Experts of a small language model.
Size: vocabulary 12019, 12.7M parameters.
Experts: 40 experts in each of 5 layers, 128 SwiGLU neurons an expert, a softmax router.
Training: a variant of SOAP for the experts, 500M tokens, 3812 steps.
Below are experts of layer 5 (counted from 0) of a mixture-of-experts language model. Rows are named router (the router's row for the expert), down (a neuron's output weights, with its number) and show model dimensions 64-127. Each number is 128 + 24 x the weight over its row's rms, rounded and kept within 0 to 255.
Before each expert's rows: a language model's description of what the expert responds to. This comes from a sample of Wikipedia text that the model never trained on.

# expert 38
It responds to: Short vowel-bearing pieces after a capital initial in names, often Romance, e.g. C-es-are, C-res-cent, B-ro-ther, T-owers, L-us-ambo.
router [123 146 110 164 101 126 108 130 105 161 124 153 117 158 149  76 118 105  98 166 137 131 122  87 153 126 141 154 131  98 119 172 153 131 119 119 153 157 173 121 165 112 129  93 109 132 101 114 130 123 101 143 136 153 128 164 137 131 113  77 131 116 210 113]
down0 [ 62  82 122  58 138 121 136 135 124 128 128  86 179 158 109 125  81 152 141 136 134 130 118  92 124 149 133  93  93 104 150 131 158 129 129  97 155 120 102 111 141 127 165 142 107 122  96 169 142 127  82 158 103 143 110 120 125 187 111 112 102 119 136 151]
down1 [ 98 129  80 175 149 116 156 108 130 183 108 138 132 147 148 154 146 123 124 175 114 128 124 147 127 131 118 127 128 134 128 152 109 102 194 130  98  80 125 182 102 107 131 103 117  72 136 205 119 127 119 137 149 142 137  93 164 149 121 119  80 134 135 148]
down2 [ 87 129 152 150 112 101 154 114 135 118 120 121 133 127 123  96  92 100 136 195 112 134 144 125 142 113 122 150 106 143 131 168 110  78 144 144  87 105  88 142 138 144 139 115 153 135 135 103 122  79 139  78 101 127 151 141  97 149  92 115 147 108 127 150]
down3 [158 124 118 100 162 145 155 111 121 139 115 138 126 141 117 105  77 146 108 127 107 187  99 184 155 159 123 104 118 137 134 129 107 151 117 141  55  97 121  98 120 150 139 118 123 127 154 160  99 139 109 106 143 142 112 147  96 148 126 127 141 135 176 119]
down4 [148 124 132  89  43 116 147 126 169  73  93 157 115 141  68 105 134  95 130 118  85  80  96 163 112 112 103 182 145 130  98 133  83 112 118 106 112 148 105  85 130 132 149 152 106 149 157 137 150 129 123 136 151  94  99 117 157 124 111 150 124 137 114 118]
down5 [138 141 146 114  87 135 125 116 149  92 112 101 120 162 117 165  87 136 131 127 144 149 109 114 102 128 133 100 113 119 158 123 166 115 154 179 117 127 103  99 151 161 120 130 139 127 127 139  74 102  83 100 141 107 148 150 146 170 147 123 135 104  92 125]
down6 [131 137 118 138  96  85 135 116 111 112 148 158 123 115 158 120 150 129 112 124 101 104 146  74 117 106 165 133 141  83 162 134 120 138 137  74 112 105 141 133 124 116 100 145 120 176  92 128 106 149 109 125  97 150 147  98 118  76 144 154 125 147 161 105]
down7 [117 151 127 124 112 148 117 125 140 116 102 114 130  88 115 125 138 120 106 151 114  80 107 131 160 117 131 118  96 121 119 141 103 121 118 161 145 127 174 138 103 113  84 116 117 142 134  88 147  73 138 145 152 145 108 170 173 159 131 124 113  93 121  80]
down8 [118 162 128 172 100 101 120 153 131 103 131 151 165 113 127 109 122 143 145 101  84  84 143 140 119 137 143 149 115 171 103 103 123 124 112 153 122 153 120 125 122 163 119 156 150 176 109 102 153 133  81 148 170 142 136 148 195 100 112 135 107 155 119 150]
down9 [131 104 133 112 180  98 114 138 151 128 100 118 131 141  95 171 121 186 157 130 161 111 107 115  96 110 114 135 118 131 153 120 151  88 171 121 125 130 126 135 117 130 140 101 118 134 135 116 130 125 102 134 120 145 157 168 127 109 103 154 109  91 161 132]
down10 [112 112 114 160 122 144 102 127 156 145 104 166 158 133 111 120 121 137 156 188 165 116 129 114 114 130 129 154 111 103 109 139 140 109  96 156  94 173  85 129 107 157 108 165 102 123 105 129 129 113 152 126 110 137 151  86 149 112 168 105 109  98 105 106]
down11 [141 127 151 168 101 122 140 125 143 109 167 139 156 121 158 111 144 124 112 146 128 124 146 121 101 124  89 135  93  96  87 111 145 156 140 125  85 107 102 104  89 163 108 113 112  94 115 116 178 116 120 145 121 116 122 148 126 157 159 149 141 135 120  88]
down12 [ 98 123 102 177 141 156 137 130 112 132 144 126 116  90 100 108 152  66  76  88 129 107 133 123 121  69 163 125 120 115 146 118 133 154 152 114 132 116 152 124 114  86 140 123 154 133 154  97 102 165 128 174 142 126 157 125 158 118 155 144 152 111 121 138]
down13 [116 106 145 145 145 128 126 112 146 113 139 170 167 158 125  94 126 117 170 126 126 129  95 124 140  91 130 152 155 138 120 116 142 136 161 152 144 101 115 140 109 144 179 131 161 108 118 108 137 148 147 100 161 155 136  97 112 117 102 106 154 131 127 151]
down14 [147 116 152 118 125 112 126 132 169 112 103 103 116 120 154 123 101  92 103 133  88  99 157 173 105 106 147 145 161 134 127 108 112 158 149 118  82 159 146 126 119 102 147 105 124 118 146 103 112 109 131  91 121 146 156 130 124 172 120 114 136 117 119 124]
down15 [100 102 163 156  72  96 125 133 103 131 108 105 139 150 148 112 105  88 137 139  85 112 126 128 155  70 135 124  95 160 116 110 121  70 123 147 117 136 103 140 134 121 160 150 107 119 130 167 142 109 167 138 124 183 123  97 163 102  84 114 150 109 131 169]
down16 [142 104 125 142  95 137 112 100 130 121 115 156 123 150 162 172 156 159 125  88 111 153 105  83 124 129 150  98 126 139 124 127 124 139 152 130 135 129 142 143 129 104  93 128 129 159 155  96 164 126 147 114 127 129 113  97 141 127 114  84 172 111 138  88]
down17 [122 110 123 105 124 134  87 140 172 152 126 135 163 126  86 150 138 152 141 105 128 134 163 124 142 135 138 113 138 107 128 138 121 120 133 124 159 160 122 126 137 141 136 109 130  64  67 141  87 111 129 117 111  92 183 126 115  83 121 101 104 127 159 127]
down18 [148 152  97  72 128 154 141  99 121 101 125 142  95  82 152 153 117 150 123 112 157 165 141 147 154  91 193 111 110 127 161 111 162 122 128 102 106  91 139 124 158 132 141 124 146 112 114 102 140 158 119 137 136 125 151 140 126 127 120 143 116 156  92 146]
down19 [120 128 116 144 110 126 120 154  92 119 124 120 104 141 128 109 122 150 157 123  95 151 121 101  67 127  96 140 146 136 113 130 133 165 183  87 142 125 185 133 142 140  93 142 117 155 131 147 109 136  94 114 111 141 168  94  97 150 111 152  98 127 124 124]
down20 [102 104 120 125  93 112  99 132 129 119 107 129 163 143 124 124 105 180 141 126 111 149 105 142 122 159 131 114 105 126 112  91 133  98 135 133  85 159 120 189 149  83 138  97 129 110 146 129 110 115 150 161 124 150  83 120 181 150 156 161 160 106 159 110]
down21 [157 133 134 187 117  86 103 144 131 130  87 122 129 158 109  88 146 138  94 158 129 148 143 110 152 140 125 148 119 110 149 146  87 130 146 129 137 135 128 169 151 128 107 153 136 135 123 145 154 105 151 127 109 103 134 106 122 112 117 127 132 157 149 136]
down22 [144 140 116  83 175  91  93 119  92 137  95  96 104 113 173 131 171 149 103  94 122 101 138 148 130 141 168 116 138 108 179 136 102 115 111 142 118 128 131 124 159 110 133 122 142 150 141 143 134 104 103 115 144 119 166 163  85 123 176  82  81 177 138  99]
down23 [140 139 120 105 122 105 110 126 145 115 104 128 120  82 183 118 164 144 132  97 141 120 136 169 119 163 127 124  93 138 149 123 110 104 114 131 164 127 158 105 149 152 146  88 136 166 123 108 117 156 117 112 159 167 119 159 148 150 121  99 119  93  92 106]
down24 [105 119 124 152 160 178 141 137  98 113 147  87 136 144 157 131 153 149 121 124 146 125 107 116 101 143 162 117 137 106 168 151 132 132 142 142 135  76 164 136 139  97 106 194 194 163 101 136 182 134  92 122 128 141 120 120  89 133 140 121  97 103 119 109]
down25 [144 121 151 141 135 130 130 100 132 148  97 138 148 111 143 100 145 177 101 117 157 114 184 115  95 167 110 153 119 120 166 110 179 136 152 133 133  84 151 114 158 206 113 140 124 154 130 118 117 134 129 138 135 158 106 117 109 105 108 146 127 102 126 119]
down26 [125 108 144 138 126  87  74 122 145 146 141 117 124 144 139 123 173 104 119 176 155 104 171 150 141  85 115 155  90 101  84 106 125  98 165 100 123  99 124 117 143 132 143 146 148 119 106 136 126 104  85 102  93 105 104 163 115 152 142  91 106 123 125 122]
down27 [110 117 144 135 148 156 142  65 156 125 122 143 116 142 120 114 131 109 115 135 172 130 165 138 123 125 101 127 114 148 168 155 144 139 136 134  84 148 117 105  86 138 127 124 151 108  99 133 111 155 108 146 133 151 126 140  64 121 103 187  92 134 123 166]
down28 [108 107 126 131 169  97 119 134 117 113 121 162 146 167 171 122 136 139 125 124  87 155 128 144 113 121  98 134 113 123  85 116 113 185 148 117 135 155 128 133 117 140  94 134 122 137 153  97 119 148 152 114 176 148 140 173 124  85 129  99 132 100 115 119]
down29 [148 136 106 145 115 115 138 116 101 110 131 101 112  93 112 152 112 159 117 120  83 150 165 182 155 140 161 159 114 116 142 120 129 154  96 100 113 121 134 100 133 120 148 124 124 138 151 156 112 138  91 114  79 119 119 130 143  63 111 104 140 155 162 131]
down30 [158 119 116 154 117 138  90 131  88 121 123  48 119 162 129 144 121 130 137 108 183 161 145 145 142 150 127 132 123 101 170 150 135 121 130 169 134 101 100 169 123 100 155 101 151 117 161 110 114 173 117 127 125 130 151 135 142 136 147 105 118 152  98 114]
down31 [120 114 149 126 121  89  90 114 112 126 152 114 178  77 140 107 123 158 109  98 109 126 142 116 157 136 151 128 154 133 125  80 116  93 124  74 155 126  71 125 170 163  94 127 185 118 131 142 139 110 121 138 140 115 130 128 147 128 135 119 105 149 155 110]
down32 [120 112 136 166 110  85 147  98 122 143 120 163 105  72  97 131  99 165  97 128 124 133 133 102 111 139 163 155 115 119 122 132 142 129 130 145 100 120 149 164 120 120 132 111 172 123 135 111 134 117 164 117 122 123 166  96 100 109  82 135 116 145 128 125]
down33 [ 93 166 149 137 106 137 150 126 141 114 137 141 132  95 136 122  85 117 123 141  78 105 122 139 134 135  68 146 122 158 152 158 157 126 117 138 117 154  72 152 144 145  96 157 150 114 119 136 118  83 163 114 138 131 133 122  73 118 108 135  85 132 103  86]
down34 [165  97 136 126 128 130 161 148 119 114 125 162 118 121 111 156 126 106 128 124 103 161 122  78 153 134 159  97 110 134 137 134 143 111 159 140 117 129 131  93  85  86 135 165 138 128 101 104 167 146  76 168 164  95 105 117 139 120  95  60  82 111 133  98]
down35 [143 167 186 127 127 121 158 131  91 146 115  82 137 117 176  81 133 125 113 128 122  95  88 126 171 148 117 168 104 177 129  89 103 100 124 124 145  94 117 146 134 124 107 150 144 140 118 127 134 102 109 124 197 115 101 151 122 130 111 116 110 171 152 150]
down36 [139 107 109 125 152 101 133  98 143  97 148  72 151 121 122 148 146  89 156 117  99 108 121 145 148 167  75 136 109 169 151 122 134  84 137 153 109 104 130 100  97 117 130 134 136  92 117 110 147 171 146 131 134 128 168 138 107 110 149 153 169 106 123 115]
down37 [157  92  82 107 136 131 173 109 167 101 185 131 135 144 146 106 100 144 163 139 103  92 145 162 110 154 102 132 116 169 128 137 163 157  84  77 148 132 117 110 137 111 101 120 117 129 103 147 144 113 134  71 179 144 122  99 142 112  98 140 103  94 142 101]
down38 [107  69 144 104 121 105 131 154 133 133 118 102 161 120 143  98 130 138 197 116 172 115  93 159 137  87 116  93 119 114 106 143 146 148 114 127 110 144 149  89  88 181 179 133 155 147 148 107 157 109  76 157 118 143 145 118 137 158 128 119 120 167 165 135]
down39 [127 129 151 135 118 110  89 125 147 161 119 124 139 103 115 116 116 164 111 110 109 140 104 165 124 126  97 155  92 119 104 114  96 130 147 160 135 103 121 176  76 157 119 127 113 145 113 128 147 101 122 101 125  94 127  80 129 130 153 119 102 106 146 145]
down40 [127 159 126 103 111 138 145 110 157 171 135 108 164  70 139 166 147 104 129  77 121 155 156  90  76 123 167 135 144 151 155  97 141 194  94 162  99 105 138 133 126 130 179 114 143 119 155 102 123 126 113 161 142 134 155 130  93 114 119 141 150 141 136 105]
down41 [151 111 128 114 139 153 155 107 137 115 119 159 123 158  72 191  92  95 144 115 117 124 137 134 179 127 127 129  97 131 114 129 210 112 108 110 148 124  88 177 112 132 136 120 121 115 149 123 117 185 134 105  99 137  89 102 160 107 157 158 124  84 132 140]
down42 [150 114 107 137  80 163 118  81  70 123 144 157 113 138 133 108 186 142 120 107 144 114 135 135  97  99 127 104 146  73  97 133 128 107 157 140 159  97 148 134 110 123  76 137 114 172 150 131 162 114 130 101 106 123 140 103 154 104 155 167  87 141 151 142]
down43 [129 114 150 133 146 147 107 146  94 129  79 169 119 113 152 101 155 171 116 163 145 140 122 119 105 158 109 174 156 123 134 138 132 135 142 140 150 140 143 127 127  84 156 109  96 144 100  92 169 152 164  93 132 127  96 142 135 130 103 132 124 142 111 134]
down44 [169 124 139 145 143 111 132  99 160  91 130 126 163  85 148 131 125 142 151 123 102 105 113  93 125 156  96 103 126 123 108 111 117 126 104 141 144 118 119 112 148  95 166  55 129  99 107 168 131  72 126 103 140  99  97 125 125  98 145 116 129 137 151 107]
down45 [103 123 143  77 126 152 109  69 134 145  99 116 151 160 150 118 118 156  97 173 107 116 136 144 168 116 122 153 174 142 147 148  91 125 110 136  94 131 112 130 119 124 130 133 139  94 128 113 130 140 129 133 133 108 127 160 108 128 115 108 129 119  92 133]
down46 [164 118 105 171 149 102 132 130 116  90 113 146 131 161 116 115 153 144 149 132  99  97 121  91 132 136 153 166 138 110 102 181 136 162 104 136 123 113 108 107 132 143 166  85 142 118 155 106 148 113  73 144 133 145 148 107 143 173 153 118 153 123 108  97]
down47 [129 124 102 154  77 163 164 150 108 134 130 165 128 111 133 162 140 143  70 110 124  91 142 167 136 131 136 116 115 128 170 139 175 128 110 158 110 139 103 108 166 164 151  88 121 149 149 117 147 111 101 130 150 104 154 138 133 125 148 121 136 107 118 116]
down48 [110 138 151  81 114 110 107 131 172 138 151 101 143 126 136 122 134 124  87 127 140 109 160  98 143 130 132 160 140 127 158 139 147 131 138 161 169 110  81 123 115 128 169 178 107 102 160 137 118 117 136 117  64 139 114 145 136 135 104 152 112 121 113 139]
down49 [155 147 142 129 133  85 134 103  85 155 113 124 127 128 129 145 122 153 139 122 131 130 135 124 128  97 131 132 175 161 173 133 102 113 161 124 142 157 184 148 111 140 102 141 151 144  93 143 108 148 156 104 144 102 129  80 130  95 119 128 102 137 160  98]
down50 [110 142 101 101 148  96  95 156 131 144 131 124 100 149 123 127 127 175 107 152  89 149 161 102 103 127 118 145 123 107 116 146 126 115 129 112 163 111 163 112 139 144 154 121 151 103  91 145 155 141 149 112  91  79 123 133 157 133 118 101  70 135  95 100]